config.yaml
num_hidden_layers: 9
hidden_size: 128
n_experts: 256
experts_per_token: 8
d_expert: 32
d_shared_expert: 0
hidden_act: "swiglu"
moe_layers: [0, 1, 2, 3, 4, 5, 6, 7, 8]
router_score: "softmax"
normalize_top_k: false
routed_scale: 12.9
balance_loss: 0.00148
balance_bias: true
router_logit_norm: 1.0
router_bias: true
init_std_router: 0.00981
lr_router: 0.00092
num_attention_heads: 4
num_key_value_heads: 4
head_dim: 32
vocab_size: 16384
norm: "rmsnorm"
norm_place: "pre"
norm_eps: 1e-05
positions: "rope"
rope_theta: 100000.0
rope_fraction: 0.5
qk_norm: false
attn_scale: 0.177
tie_word_embeddings: false
parallel_block: false
init: "normal"
init_std_qkv: 0.0183
init_std_o: 0.0183
init_std_up: 0.0183
init_std_down: 0.0183
optimizer: "muon_variant"
learning_rate: 0.00954
lr_mult_o: 3.0
lr_mult_down: 3.0
beta1: 0.93
lr_head: 0.00974
warmup_steps: 200
schedule: "wsd"
decay_fraction: 0.26
decay_shape: "linear"
final_lr_fraction: 0.05
batch_tokens: [65536, 131072]
max_seq_len: 256
doc_mask: true
train_tokens: 592000000
max_steps: 6446
dataset: "wikipedia_en"
Below are experts of layer 5 (counted from 0) of a mixture-of-experts language model. Rows are named router (the router's row for the expert), gate (a neuron's input weights, with its number), up (a neuron's input weights, with its number), down (a neuron's output weights, with its number) and show model dimensions 0-127. Each number is 500 + 25 x the weight over its row's rms, rounded and kept within 0 to 999. Numbers have three digits each.
After each expert's rows: a language model's description of what the expert responds to. This comes from a sample of Wikipedia text that the model never trained on.

# expert 39
router:545472493502513464505510462520507495553502454490491514531509509518528494503540497463524541481466477532548448510509465537487479491480519478491485535504502535472492442520514511518509523459492461504479484522510494509520531513518502532500532541519507477501490483455446511472502509462518454514509503488482491484471466541489492487526498505494524474464522520469479505504546491518543520539534
gate0:511496488518571483496519500497498506497498499501511497489504467518505465567494499494469508520525517505483535531462526488518501471504528486508471501516487544512506475540542529519494509494498482469517497531505505496530552521515496486470491529529466501469495494477500487542474515517544488460535508568501463462486552531509537494473506504467453523493534477494506476479476552474456490520531
up0:491474541534486487463481466494543475504498487501428544483524517485482509490486559473530490471488542446515532505490474491528527508492493502450520494522504522523491509519484477480456523490536487504498486495493544491500519557537515518527488547506486491487491484496506501486492498480401526462501500486474509516525494501472510494487510493511505509504505488494515514481500538518465490432494
down0:497498515504517495518542486515519506520517480530505541504555553529466511493504484498555489506470532473445517481514489453488486519488492522503494489538509491523504521510490504494482483468506523471451492499501545473513478489507503527493501434485495539457467498506487474556501502456504435474537477474491516532468506492482495477497496544506552520485494476518506508510489498490485510433471
What it handles: Latin taxon endings. Word pieces inside Latin genus and species names in taxonomy lists, such as -idae, -us, -ensis, Eucalyptus, Pittosporum, plus the word species.

# expert 22
router:506476494505490500496479553531514509525514534488479506497485490484490513474477483481483532503483532456496496514464511492531442501468468510556521539545468531465489510481482508467475478492522450528479473482486501460472496515487543459465505462556512509492487469501496490522497545537517525529500474529540532483485548464478482454486475523500506501509531545516510490505492507522504462496504
gate0:549499483469491484467494483495487512474443557495494506501536517512492538541477486499510534493497508532520515535545517472490511503461448523485526502497499534497517561460457469495481521511496521503533491521549517497465496503529523479497503530494515464492530483520513523535481532471499496516501464495474497490512488524439541466467523499526552481484480523521496462509509530494533525499505
up0:497489496517486491495495484514520461494522523501491506447517503494499475515529534522503458511503494510502516538497541456495522534549495541489496500500489470494552502438506484510520557492473530521545540493483525462508460503503541490505543472493546476474506495481489542541439493482469511497501525514523522549495474498493490472445525522475502522505508463539501507498487524500484498455512
down0:535488488536514510505512525485514480555508487529487510491497517485518535458551471504550490477467515524511494526493537509467489515468466500518503503490507529515508483490487516470468492478468500487482532473508523519496533540482515475468470502484483479497515547517450518457496495483590508498482502513475462510476457515521513494515434454515524474488496499469518518466508499476463488480536
What it handles: Chemical identifier list fields. Line-start dashes, line breaks and C-initial pieces in identifier and data lists, such as CAS no., ChEBI, Formula, COVID-.

# expert 24
router:503475521461498496512491512468510530531516470502540501543543496509506519495516490507524523487502496520468487478532500545539514463489475505507498527482553526486477461475493539490493491523474478429470475488495498530493524525478544537474497498460493524511473515491522494481492505419465451539502473453466475506493451470490513500491534509486516498504511481503521466493533492493544513520500
gate2:526515520530485514515496491483461539521510501499492516543544488463452479530489482497476503475498493505497483509468510474527497449481474511504506520512487514509512530514512513508469521477510448487496544479499493493526507567509533483457526471480472469449540471527521515504471506499444510515488506523531518490531514522506469482500458533532509525487494500525493473441435528497501483454478
up2:515520504530493510508465503477516510475520523500474535552505513479490492541495458469524457504503490522457457483553504485499531467486522461509501527506512517496491516519473464494483505491482548523490482503491510482493502474582505543543470484488486493500513493547543474471496498517513527534483519451478502472488489524505529502501506482489478476508502494578470504473470499517479447519529
down2:504544499485490475487494493481518492508509495512429495518499531516497474464519442479524490559482510496511454484583523473492525462477485447486516504501524497463493526493523498479517507541512582498484514480484511481490500454547503509522464443486502518495495473511512478508511499514494515472479542462503469485531513522462499515505495505491476469485503508535495495498480494514492463522518
What it handles: Surname endings. Final pieces of surnames, often Slavic or Scandinavian, in sports rosters and cast lists, such as -ić, -sky, -va, -sson, Jones.

# expert 38
router:477456508479457505482505455484509507449522507496485485519460501454489453509514513467470482482521491479485478479474504462471505501521516515468471475461523510476491490481493461504532467496510496521467487494472478504448518477474474500503525497528519468519491509517481495478530496454504492512510529537501470459506503471502535465521510475443512567482479521514508515466457476465449524472479
gate1:480475526459513478477491520517492494470514462472483474544455525506459461514501464507524481539509473496496485528519477473543487503506493503497521543506497491492529459476498488462498511525518454503480507481487475493495498454526516517487495457487461525508496514556550526511477535502468483503553475531526470500493473468503527495478527495528544469485526492469501534516511491496536484471437
up1:516518475546479470497518484463476507516509493451493504552509488504438530494499501509487483474460510490478555512518515473491548510526507491497479535471484534519542511496531492490476513494486548486508535440455487525529517471511515461479505536474521487527546492523502522498509463532552498507503484477515553516493483492518512506454484514514504528514485506526480521471520502493459452487510
down1:497505483484552496484510486526499505513500463474512482533517482499554488523528466467503459491507470477495494498522515520500507544505501484489494541468481522508521518498473502509537479495467480517453500457497505495485508456497529464464524489519500502473558522469528565471496491513576501466526494504509537481533526519507518483524500485501495478488516505524507455522570447501526517497520
What it handles: Instrument and object stems. Word pieces after an initial b or p forming nouns, mostly music terms, such as bongos, bagpipes, drum, guitar, bass, pickups.

# expert 7
router:470503495508463516498544507462490472483499508469458529503494451489477469484516496471466501531502472488511534523465524472489533505506478502509471520484492544539531473533476504474477528488499476469507484532482492457534457496495476474531529495503516470547527492507491510477495477500499510516470544500510542481505501570491567498502479514509507505481530465516503462446495464503464462515492
gate0:527507443519529497482525491446529523475562482481536460480531474492497477456484518475503481485524505494470496544510509486473496503495539494507491491500518488503520515508532446457507472539492511498496484522492507557517534486512495530525517501504440495500542479486495505481497519490502512511515506526507472511536511496512482505495510502434577486517513427502524532507510532474497491505484
up0:518488505505495491510467472441465537505494489528479465526477495529511490497445468481528454522508534522516497519502495488528486485551486524487524521505478506503508541521434494530524509488487463510492498499511496525464470534484435513482510483519505517506486480445522519439561510519536514498518539503497541488487492486485457518493481491495483463523526490505512492513528461468481536509510
down0:500475525516542477517490521458469506487497510506481468515486500516529481483446540474509479479506528543526522496480514504511515516505474479537513471511518494492481472566476538555460492533544507544458480493465491522481534508492516509475469502526451489483464518552494538496489501480473511483542471504492544518497521481490484517499521509516509525509494495505460456504548510508536495453489
What it handles: Sports result phrasing. Prepositions and modifiers in sports and weather text or stat tables, such as in of wickets in innings, -yard, quarter(finals), men's.

# expert 31
router:511481472477467468534478477502496443547495522473471515504514501488491513452514483469542506483484493485542501513498481506500491464512487540496481499474516462486469504457502486487502511518469484506500508538523489469480526501534468534546530541535485490487516520513517473523521489492490543527529536538521470517472491487447503481511495536453533473474475467540506520482553514523514486504549
gate0:515502460469534501473528530508516517465463470478463514491470493519531496502496522500499476430512494487527467521543524503523540519494503559497486478510514485468492525480425478499517501497487476487515521447524503507503526496528457509500521517478514524464515494501518480535524514452519469486481548505488471501509543466487493527555502499532492512485501542495478454471530516516467508503506
up0:509501523462458481525534514520494508500520524477507511482480481527524506506516483485447515528481490489489489478512504468508482456467502519530564524502545524515493485475473497509478543530487528531489476498535472513485474519488491544499553499472500506480464474553465471461518491453524534489486521488476473448489472473490511553545545493504489490521471499499521509509458528467516492498492
down0:521508499486480470475491529484476530539519497546470525494553474492459526487494526520512528516497483497531514512484516501521503482501451512482524483515524548503498515559495508478453497522480497503514533542453503437483502528503510472496491477464504489462492536507489522490556513490542455464512487436522495520510474506556465534484489508502519504543517509516462485487509489506532503482506
What it handles: Mid-word Latinate syllables. Middle syllables of technical, biological or foreign words, such as other in chemotherapy, rom, ycl, ear in Aotearoa.

# expert 62
router:502545513526489505498482513494456478470496519506520513495536516544496510502460477516552479533485522532515516515485541519511521474479475547476456467450521528480539494550488489511478542512519487462480463541499506495529450480482468477519465493498519548527527491496514526493479470497530540522495484505525526533503521531524521510472480489528473457472497478504470503469490484479504482519462
gate0:517490497510500479497508483487531516527486471448525500529518497486511502480482498462560490495477494489496477512476498500520527477537446531515504520506495503563524457473476511490506478457496491489468502498516536532506481499550522512435528464506466457493532492494495485502528488509511504552493450503494498476568512512470509448515480488468501526484522505556511460461511496496499492461497
up0:492465475485487533488492548485509446525492474515530494516500503528431539486461505492528478495473530482511543520531499495505514511518489493512463468519497494454498523505485449539481525529513473493485486544464513501495507472478512505545505514527478523466481526495525476504447531506558497534489505458484478501512505523523493518506533518454456508509482518481471452509516497479476506543529
down0:532494509501477501502477486508499478559489467537466475468463484490493505570492534525499468493516472465487487520486522489475490499464518533476442500510518486498474502499495497545502501523456533468508470486510498535464479515469481507479492504520487502514493504521549494539542538460458455485480492478428507497523514484512504483538481495496513525499529461472535494511498516483544513530475
What it handles: Football competition names. Names of football leagues and cups in season tables and honours lists, such as League, Cup, UEFA, Europa, Premier, Championships.

# expert 42
router:529472520505474517496530490469480515504542527525512452474511471480519482521474481543550498471474467535520454496528462501526519491539511535512470503479491445477476484497501517452458500531502426484488535461489543493467506498491476514510509506533498531482520517496515454485524559474491476476519496525478494505468470487486474507483497539459496524485462498493486512486505485494514497501472
gate1:528517505493526546494485456516488496463518464479506449474497543469493482480531516508513521504524500498516528524456503480532479539494466478492500459499514461515515467521508494493528473525476509545496469481473527468503511524508532524466485458497539515543545516516444550469508464531489490506531509486507528481475513490475516493483516508476471499540481565539497497488524477501506533485490
up1:492510508487478502433543513478521528523506493515482538486487542465460524556501509514489516536507488530517534461457469467518512499541483493478516477516499524476524510500480459474507493547541483480530510465531489524502497477513471528499483536565521521480487525514482501526486500468550484497510494493493521494463549500470477481513520552544507466513499491515534509515481502523475470482497
down1:486499518475478498510509506507481491502536459474481474504515540505506507490508526489545499497447485526517506473489486482499508499516478524524511530508469529524493460558482523461524514491522521470474482517530486533497474528495546493500513504556511455521478491510488478529491475486534544512494547486513513531464510541495448481485567511484463536523469506524484494492500481510425501525469
What it handles: Name-start syllables. Syllables right after the first letter of European names, such as Bl-ank-a, Fred, Berg, Lind, Ross, Hart.

# expert 48
router:435512469515510443493498508513484487470508503538467516503480465489519503477481491522495518475511514473530501518553480490434511489505495453536486459472483505498532530524519490546572524515482528505493510493474508517528489470484551509512505463459506475493475492495497489514537496558488523522502467501505539487497499492544500501474504497543499471482545515460480496504503530483495520510545
gate2:499487517508499529528486518495519502499484507442499505452461512536498504495504492472496484525456493514442522480528510549538482529512487483470510494501486497447499493509522529496507476471530511492499500525579497498466517519478520480465526497491485540509507527481512546499446527489482451503513475480451521527495531503522509504500499543447486471511450530505490510535542497533521525501476
up2:478528497511512511493495499484519544515483500457505494506500513502519485504473516536509431570510523452484523464498440505515485491506507481485500501555472531516482467472527502478503510537511437499478481560521485554451437517502511464489509528511490504515524510527501492470504514487483497495500491488490546508496473495474507514524491544447491492523477478496499490500493519526511516447502
down2:461526478501489509499484482468483508489481498473531476484474514515472474461512458502483521475474525513494528462503479434517534512499475506470506535531479511486549507492508518485548511519485459523503498550538473477448514509504536480536477540529501484484502518509488554500486479485546513537492524454492508468541542505482506475515478523519479474470465520508489489485541512493478537518473
What it handles: Coordinating conjunctions. Joining words between phrases, mostly and, or, but and comma before and, as in "if and only if", "rather than".

# expert 51
router:498494478492490485501475480480480487500524461477459494512483506512486494532481508441539525475471456536545457530469466478466499482468503481503503533518457536474521485537504491493499535475487518516486497520506514498517510511529480496498500480535503476516552484509486485499517506519534521505502522521463560495469488537449539477527495523520507469472531514471469505492517469521571540493528
gate1:519506549478518460478513506556529486509495505557427521520487501490538488497534486482487436500491475473506539480482527491513516517460468473507456489514524463510481490520503453546506489482523532482491504503508484491514461498493493499516508516490494468490510493544501494487540471515512441516477501460512513508520465521474513466469537494508534509477484504526542502508506520556535493493476
up1:532488539503515495472491481491473491557450495540504474456524529514545514525477473548485486479513493502499540479491520508458499514536515500488517473503464509484541471515526557463467483486491459457552481492508509495477500523485487473484505477513506493496528512494520468484518505526508507502517448512509535475501500474537497505424526521453466461493495504480514496509521518529481478520469
down1:500533440471509542526496534515491523543559511467511460452493475499491483503532479452499500495457480494495494494523505501493535513519514485538518482485543499531524501521505496492444500524507493516513469505475484456481514494454553518469538538532513470499459509531481497534517509504484506504448533511499532468519499481547469528468522491533479500485483470525486507518510491496497504542509
What it handles: Species description phrases. Function words and adjectives in species descriptions, such as species of, marine, found in, endemic, tropical, plus Type strain list labels.

# expert 55
router:528504555477538453522488497484541527539506468498489480494475468520539509503483489534546491508509509511526517493511490508527539479545539512455499466486476485492510539468478466522463507497515527504484504524539550490439490492461503470459543490527525509477488500476508476471516470543500473534519497515535508478533517515519523503536544513471505471498513486501486506499514517511505541477538
gate6:474470502529499493534504525521514473516498480515509479411514509486502507529483477541530538499526487502527484492528470492505506497522536526511472505470486483467493543476468519465469519496478456508483524502499519460474490544477508488500472501511506436482475497439472510521498498526438464504507485473563537515466519482486502467519497467485484504521494492507471495499475540515514506464486
up6:459526491503533492471500488476538537496521505529488473506485514480511465505524493497547496493517524516529471504473490489534508502472498533486499554542531510515481481489531512481460494478480501489445496536537483474508467514488481498500505456524538493486556458480526495469520464501483498499502539437499538497475476506457513496507515497528568505529514489511479532524485461482516546482532
down6:482500504506550493468497512459468497502490454553490498509480494504479514492466512517535493494504535539521472500477511506523499496493515500495559553515527490538530515476492500521473473529516504480428459504455499506452442507454487549492457494506494490503516479509525496509544510501492505514501467513511508505464498502495510499525518513504511494474519500538514490527500415468454500533506
What it handles: Modals and relative connectors. Modal verbs and clause links like can, may, would, to, which, who, plus stray word pieces like can(opied).

# expert 27
router:481473521498529499504500493463475464472518503530495497522525514475490499472464486473474467542509487482509431514531543495482503526525553503504524526513468476466515530476487498432510515488466540501501502531497498479512522543497493436532475471484510461495540481537486495486493476471501513520527492503496502571490513507480477548507489455514537525502496495472525513520477504505546511501490
gate0:514508523492468482498528522555477496510492523511500538495478489527510475519519504502492485549488478528577504520463511516474513522471542474510512473526543465445462547510479500518506551497499500498508481529506504501484473541551509494455455503503467507454477517517516457508476505508495530509487492487497563509487500525504504513521498515494517491490497480481526479497492441455492545495469
up0:487527450503451479480526522508477480531497499481517491521514512491547511521459490519510529511520502564463481535485435465445532500499520488495505495542491537514543485489539507469508519454486495526552545517486494558503518517495499500531464489470508521476530496495487478521509519475535505492524493523481496503522527493495466499485497533506486546504503500515552508491483526514510482445502
down0:478485498545467500541521480492499487530513481491528501511522471482501522511481454501474524557529505507483500421563491485461513499509479490514492497505493475464502543450491521472476467504532475514490494504509490470492470545468480484469483533485458507507496507508538489499528498523468482545525487474471495546485496536500503502483504496484499500469497468507452473502480450499497456448513
What it handles: Directional and size adjectives. Adjectives of position, size and direction, often in place or street names, such as long, upper, north, Great, open, Grade.

# expert 18
router:458505510511469482518534502514463456471460495521487456530485523489526454490542532495482465505470525512450546469488544468515518469500522491489521518445525520494526525538480490488471501512479527482463492502446485465496503524468487469522455531471536521460518484511496490460464508460504523527514510504482515505501537501478496471483464540512516520517501536518492496504499515506533477497517
gate5:498525478496497493515529511502505489503478508464517464536478453545483491501505486493530464518478521506484493499476532495490524499509465500493496509520537496523478526493516473549517528467513479500475482488504504524524482457560500480492532543524470453464435479532484523460490503492563530464496494461490509552524455506500518528488504477523504552505478502482498484462507511486510557516525
up5:505480434494507503458470492482523539497458469508518491520467453530521462448522520481480554507498517497467512485466474496513503471489518501516473515520555500479515488495498511514489504494531506517523545517527545443498550500465499524491475488514467485506487527525511512492475516509525481501515488456540514521473518525525495460517498530519494501490423479475495534496482501535502527475511
down5:464490472512514480501446494474501495446452500531498507491463499494508460521494535495449526557494537516466502489511502502508495533534528496491504485483496546536440534507449509477456480531488482486439512498517514551491501509501482493479455476479532512469479492515487462496490508513535530520516506482507469462514490535507484477466456508504523485488472512494473527501521500507539526482485
What it handles: Music charts and albums. Words in album and single articles, chart tables and review boxes, such as Music, Records, Billboard, Independent Albums, and ratings.

# expert 32
router:498510474506503530523514494479492502439530493476482507500533489507516547526497494514510479522501476518482514498515468451492506514520478517527521492486521495506461533467463523493531459485522529462505497524520466482519471452565509505487507525511500463497517465483546484477486479498504516544516448512506512530512489489522501500518476451537487499551487510469440546517516465514461452513482
gate0:480482487518482514492507519539515509453521487475489509508478475495494461498473447502486546525482545478525574496461487516461549527497497469473560483540487449497481523502529475497536518529497474476507508500527514505514462481500523537492502509529521478473493540520463519523525502460449459521491527512522495521491472509491509498488496440494488519489495532490477498491521522489530482516530
up0:506489483487516523512507528493473517527501479503530489482534491497491502513475500502552482497484483505491529484474508506484444449465528485528507482520502498481548491494510501521457463448526521544477471498505500459480519442505463518498475536528503490531533506549537496474506495467506519487499530522498454488522503504478487499527515492471505459560510456466493555522497475436493496475491
down0:513514500518520564483502531506505520520489489511463547449485506465508430498469540508484511536516532527498486493493490480470546522534560491474506502534519499474518475511502485506514518487474503496507493496483528494487557551547535505484495513475535501516474502542481530519534555526457507485525495504500533538494491521536489498478498505528522460512497514504484507534511554491502516509519
What it handles: Politics and elections. Political party and government words in election articles and tables, such as Democratic, Republican, Labour, council, Minister, first-past-the-post.

# expert 9
router:546477475495483493484490474481490551513538510521540491484526549476507555531544508488457439510503504539454497535515510520525529467500490465515482507510469516528504530519499497535516495495496531517478497505482517525482529496498489490530492513459517513491449509446485532510469504467497453505543513457463509516514504516496462514522498498534504492492529495436532483511489486510493489524459
gate0:506514532438530532455492479521498499502538531484492517490492515453498491518507492509525511501491527478486532477512518485454492509479487524528547495458485487510504483500514512488500550515471533491507511505525527501499541563456487544493504489504488491463497502501545489455501493509407489498513503506519458491518521519534485490496496526512478476485471473498432455524488515518478517463506
up0:497525549468517478458477509533492513504540465498470506501531477441540507497500514476517483528475489490486497489494515531544510509471548488465515427527483516476492528502534479535511472475505491480524478502482503462480494450512495528508498528539465503485500492550509519513499505497487564494508508517487486491496515550499524530477475542500537514466538487441487499492527493505527481475522
down0:520513440494537494515494462492468469498480511509509523484532516501469509522540467485468473513489483503509464525540481519530477483521480533502501515455518557510532536473484513517526537535498477505489545536486506470507490515520467473486471472476510509493487467453485500535452521510513501469547502484550486568522511525511446492501488505511488521483466477479512482501453519501509489501517
What it handles: Biographical event verbs. Past-tense verbs and participles after was or he in biographies and histories, such as lived, born, died, buried, performed, began.

# expert 63
router:526484509458478533522516496528510476510514529467511512480472494499494521476486504537467532505468537457531515525448494492485474539489501566513496518503466511447485510505479487475514455518494439498504493496483488509515498510459476507487529479493513455532465536551525491470443563492496506473505505493488531483503553487480471537487504495505526484491497474499526478492491484539485475475482
gate1:518476509486503513497476512525549539523550479514459555510509493493521491506537448498487508515498477482507478454496473489477498504518505515533467537465463520466503522501488516563558450501509506484494519507519506489472549471485498497508471475507532494528511501454512460523453534514491463539475525487508494452520542513507512510492529512489464470532506520492482486475476500530507524498467
up1:511486508530452484513522522492502465479502520459482444525508511471514521429491495528511490513499484467511497530515487471508502514487478490484543509498543515520524534532539520477519448476493514480498505487547509528497501486467501529479513499529485538439531532525528513514492495438520500467531455479456542511491479481498493517521506519514495488523521537548484500521457509476528521489502
down1:490471540486467477487498531520493504482515521508494458492528559508511498519509497508483525479533508504469525572498474501503511510480541512483475488518502499497491512528526468482510525512447501437528504517519484513489507488490447536506493482522489504517542492524484515485495501516489485511480551483475513509512474551505537489504571501454518503550491473538488479506512447497523453527540
What it handles: Infobox numbers and fields. Numbers, separators and field labels in infoboxes and stat tables, such as Height:, in (, aged, table pipes and digits.

# expert 25
router:520492520520516517503512459455470508465517469515468535483540443437468502528514497488450473493487497522519441499475505496514489523507533456497461489506487476474508522509509518507537497462496553519506497512475506469503520490505520445512512481517469482479512487526491500538470470429503502483514485524465491506486523518509506505542502496498515536537488486452488494496514467550478519496471
gate1:477503505425491506497497510518520426489511525484473532507469539477485500486446522548495465507517561473528472496516471515547492516481485510509507486456496499481495474517484453501519482570521501529479505467518523510551511493483497487489498532454507477486527485496519492507452504512505471457495500495506492478487490517475522512484445490533485520448501509466480496524522507497487483493494
up1:457523506454537462532513516511512517544496522517506496511537444475500452480527509472528522481504466501543505515549516520519516541497513469493492539497480488510510533510559520519473492512512534509471515486495536507499467475533507491513480484481508509500530541454578497516462512547558494512508497485485494523526484499527491507506523490531479475512516486558520504497513498506481525515490
down1:497503485486535486495545509475488462537449447509489498501480476538477527515540511508533498509497488463513517499498494488475509489490484519461531518517492502495538491501522509490506490471430484479488530488468522512550480475489517463498504477490485541514485511487517534465473473504548500520491562448503513541509460522502509480495486485506510521509506538554479527483455478525530481483553
What it handles: Spatial and architectural nouns. Common nouns for parts and directions, often in building descriptions after the, such as head, front, top, south, flank.

# expert 17
router:530515510461463501526466455466526443505515552492506499496482516493493514491454473515523487504492482541535505485521511489478515489495482489484505517491471495516536537508469489461496487466534480472484517482505452539476523486494479496532466495534513526474455508527505488509516524438505483516504501505485518475523463472449513552495533514504463528476483484528492475555481488457505545498495
gate1:480492473501506532515498547551494493483499518518457510549474489477521475477496515488485500437486503499552489539499513506473514518470488477495510491466504505517469482522484492502496511507481506504520505508473489483510494478478534575515492514462511496489496452533494552516443526526462507496495476484526470480457462487508466491475496520479469495537473544459488481481556514502495498536547
up1:494497478501513537526518542566482520533478535518498506506475476519553459519496511512518507498541501444506453490472474468492470503512503448481496492534531494465507477501532480518522479505476512494475502519483514531539486509489497532498548519493513483532505481503505554457531495472440451546518498498498531499548530494531525496494560523500503519481525509502475481477497521495484490503513
down1:512493483467499492539500511507484538515524526520541504468499503487511554525478499472487486499518482486498495565487489499498517491516480558510507527510517505474487501516503512464470504497429513478485458458527509473442503527536452511481452517527539492521520464486475483505499491499525464511529519509490541492521557507481481490540493509483534510491463526520504516540537512464462497536493
What it handles: Mid-name consonant clusters. Middle syllables such as ant, ind, ast, den, old inside foreign personal and place names: Shantaram, Maastricht, Kyrgyzstan, Zdeno.

# expert 46
router:458480513469531522480518473501524440533516518520527516505558502543518539497524500530494510496513456495492538507502488490508497458491518467498488492514533514504490512532556506549480506465499457473446480515502481495474523502488492539481487537457508515550487488494549535500509474484484490485472499474501477501509503479536558478482515507503488484473489500506487468505523543556512523542505
gate1:512515496547511494535472507517510483504530525511466539514501491472482480503506513445525501459468464421493539528513486485506503558475493546530502456537493505522530475486509488498520492508504498518521536543507487459478509486516519502490502474528458511496466506497533499496441498500455528475505456493470470466540531514547535483485490519502532502481481510518486493498501494487473512457521
up1:461493507495532516491493484510490559474541486477541520517515493467550498494516510474479522471516464482487482527536474554515508449507490466510526485483554520461542487482489501543467503483527498514499509477482516481551465522493503489514513513490489477497512492479514489510496528462418521451490488471521498456505463458498512484486509507496473471452496479480490496504488510500468502549498
down1:527498473511491492508461478510477519494461537493500541508461533484505500497473471541479482493498507526470478487453539513504537498498459511495517439481526496509496477483535519523475506501487490539493508488475501477515498456538505484490462509459521490503494482520478452495493526525467521497505490449513488489475481486491506521520555506480508493498444441537529559449481504531468529524511
What it handles: Spanish and Portuguese name pieces. Accented vowels and endings inside Spanish, Portuguese and similar names, such as Suárez, Julio, Cantís, Académica.

# expert 30
router:540501533474519486514501526447504459501509478494515527487455482488508519465489498511504521502511502454496488535546473540441481525517505502523520526476504462544549495471511474476490537546485503482521498511545534516514497519507506476507473468530500489522525472529495496533502486496515524479519504499497519504522517496502526471486467511505522545546506553449509483524474472488565528512534
gate12:536539504531465519504519479520528441502471529478509481504530501574489457494517516524488462524517531490514477536511454516509478537498501441483488487470518527508477497557523513517512495469505514424503496513484507512462483535516483480491528502514535478521506479497520491542512517499476515492500518494541491480537536494461485476511506472465539492493512529492469521478519467474510473499486
up12:467490519491535449473487502506504545557480467472516521484497493489529496488505528520511474499494511504517493516517488469512490498520486548513521544506506517503530458492519491506552513552494477521516497542523487513513455445516498512480485462532486538553494520485529511472503485525523506492499551527495494451493455518520493547522490495567516519462487510458514514516486526495522532491472
down12:554516468503525476509448501523507500503485510481497527517509487495544496490491493531513493539521485469503513483512519459519494532502492563534493558533548490534486548517530496503499498461512526520522506460480479500485495484499534490495516492473478540484513471479482529496513453524541479530522526537512488488489512563500506520512510465561507523533470487500535521510488468534504539522480
What it handles: Sentence-opening words. First words of sentences and clauses, often discourse connectives such as However, Although, Despite, Eventually, The, Meanwhile.

# expert 0
router:471507487486499490495525530531526482517479511521506496485521553473465475518455512514504497470540539495513518497484513492533492511469514507495505486518509515483498497478458451475458464563486469529494548510510485505524518514530526485485499453540502528499486486520513477500495536531501521504510453544541493468506517500469470457473447523491461488534525524506491539491449529489519492492452
gate1:477485509525476522508463482541508463530522462473500504523525493480504473476467510516543462494517546481505511503514490516509476484515539458484534523513475465497455493493477484487539459487519512492483466533503528488452503481526499472507490506458448484482457528515475503568480521471522544468537479491489489515493501509475477461493483485497514481510525563536514473527525472504514483501521
up1:495476498498500496527470447503537488469519486488510484491483537526526522541455475485557453512475469499493525553468477462472486484522473512488515530517519528506487500489489488487475518488482518501465465479524476468523492500506527478495493470513515514519536486432509467467506543526464513516519450491487486531515499517483455495511493522496535505482549456481466475511537510522484521537488
down1:489509509479453503496465541467518489541529503481551527513487461544482477507504518518542503507503537491505505491503451476500535547470497457524504491521498527512478501461478511525502503490538509482516471469508512542487546487495503529487454486530485469455521519496507462518486496472454501506523498469522505480513562547533477513463513512503523520468513497490460520498501532540476480464498
What it handles: Line-initial capitals in lists. First capital letter or word piece at the start of a line, heading, list item or table cell, as in ==R, - No., (US).

# expert 3
router:505491479492512514517491497504406520471517495491515508517528527520500473513525523487488463509490510521458532481512509537519531526522533517525549487445528495497505529472454493517502495498492547539489523514468478457513483512514512469496462486506513498501494470519502506517497493460495481503560470475477539483482506482515481450495494507536568517545470499460488529539504490489492504478472
gate0:487489551521506491488454516525473533451528495556515474499480531522499554503491505448485506530531533469491540535481506496503523518473502465483515500490507515503478468517476531462526485533475538495521483481486541517478502495468503505493500527482537487521456492477499515460509464508474487494536482472517466486439502503484492455505536485502529445470507496507479499555476509504485486494473
up0:558474532552493482464504473485531538454509528491509525465487467505505473523500477503473452525510506481462475469486501500536450535428521487501480474511501522483468505479560511484494541493484505502501486480462479501479490478515479496475501488491500552498471509497521467484511500498482477462454482504499546483523514479467469530493504468495513524476510505461523477517535470488473503506533
down0:478471532547484481525516512491518524514516479465463523515489494522504512532461543456476470444445481488486490516471504491502477504534525536498537496434520560505502513490464476516519468459485452516481515538522515463498505515495520458484465522536513476483492489514511493544527496497538522484489497514514501493481491510499508490496509537513515524504457492498536491556516510549492511518512
What it handles: Media works vocabulary. Nouns and verbs about books, films, albums and their reception, such as film, review, album, wrote, published, critical reception.

# expert 2
router:518475504481478506484531513513485470528480554513538530472516496472462482516531548517534491526511506485486513498516479514497501455520535473475518512503497525511511526510536502520494522453471514501477491466485533501506502506448526544484508531446530465483515461516518529435523476508489541500527481487507462493534482483491509501479471465487510460496494530536540531507495560489499515530531
gate1:526504471520492523480533517539513483504510551472499499497519512484466524518515503503474497483529499483530511492482508471467483525510497494515460512539513473500455495537507497482533544572514485518520525456474472561461481499523506565473499476469507489487488525531509489534491499463474533527503524519478515469470490529491519465539448483490490518497511474485523480482454527471486466472504
up1:490476500444520512494488513541493502504475522491490502523530524547497513506491484528496476530508523502496452497504496506485461507501527500467501477505479485506495460544492510545509532520479513496527510499504488505553494494492512476507510502504544488554509485504460538472484492517529430505524480458484478468506449474485546462524516514491434469469482445516537504475507479481508547485532
down1:510472499546493500466463523466538508498458509508499503468526485464504492494510474494467530499508423505503515518520441500460482529477497492511520477496498531488502479497468519474523523495469517503499484486498436512475493511569543532516488514487517480513495486553484524491447486498461519485469489484485462484510447497508514475493490531458495502504450516496530508495468486479451519503488
What it handles: Name word fragments. Short syllable pieces inside proper names and foreign words, often song, film or horse titles, such as Do, Mo, ra in Tra-ffic, -ione.

# expert 28
router:512544510520513551505538558456497490447479498488496489489514478510487532508487497508488489473500469531521509497470489462515541501501496504492527509524465505515507502492520506496507480499517467467539483507475457499523485481518496475532518490461470484441494505511520480501549476511505524472493515514444506517460541550498529562524490507559483509524557524484491484540487481482503493466482
gate6:536488493515515504479491525525487495521472483482510450527470542515510523453501552520515547511486481555502485516461496509506507511490482522523513476534502485489484507508516481510469512514497476498533482496493486528458478512513512481517481496509525521456443524489469507539500450486454558530503502496478488507524539469463472481573512502504542508550539528495520488526498511525506513537487
up6:534494523457484528470509546515515537489450471521496500490495496520482523489533480537468513507517530520513461532512479545487489501484498487517462485461500487507530478463492471481512511509502489513534489466449527489507464492455523483545518507484474451498441447530476543525546474520499460513493483499510522511526533511501504487500475521508529470531539510508495489541522529518463526496499
down6:478517479525519486509453448444519529519535494510479481520511489507527504556510491508510467473509481477477527499541503480482501465485485499473521552526499544517490513504488525492493513471506516482464508462520451494528518509529521542495478492493471466482534515511512515481461548511521479474496511499523510536510505515500524503458504496498480472477516493530472530468447447450540477465474
What it handles: Prepositions after verbs and nouns. Prepositions that link a verb or result noun to its object, such as victory over, signed with, against, appointed by.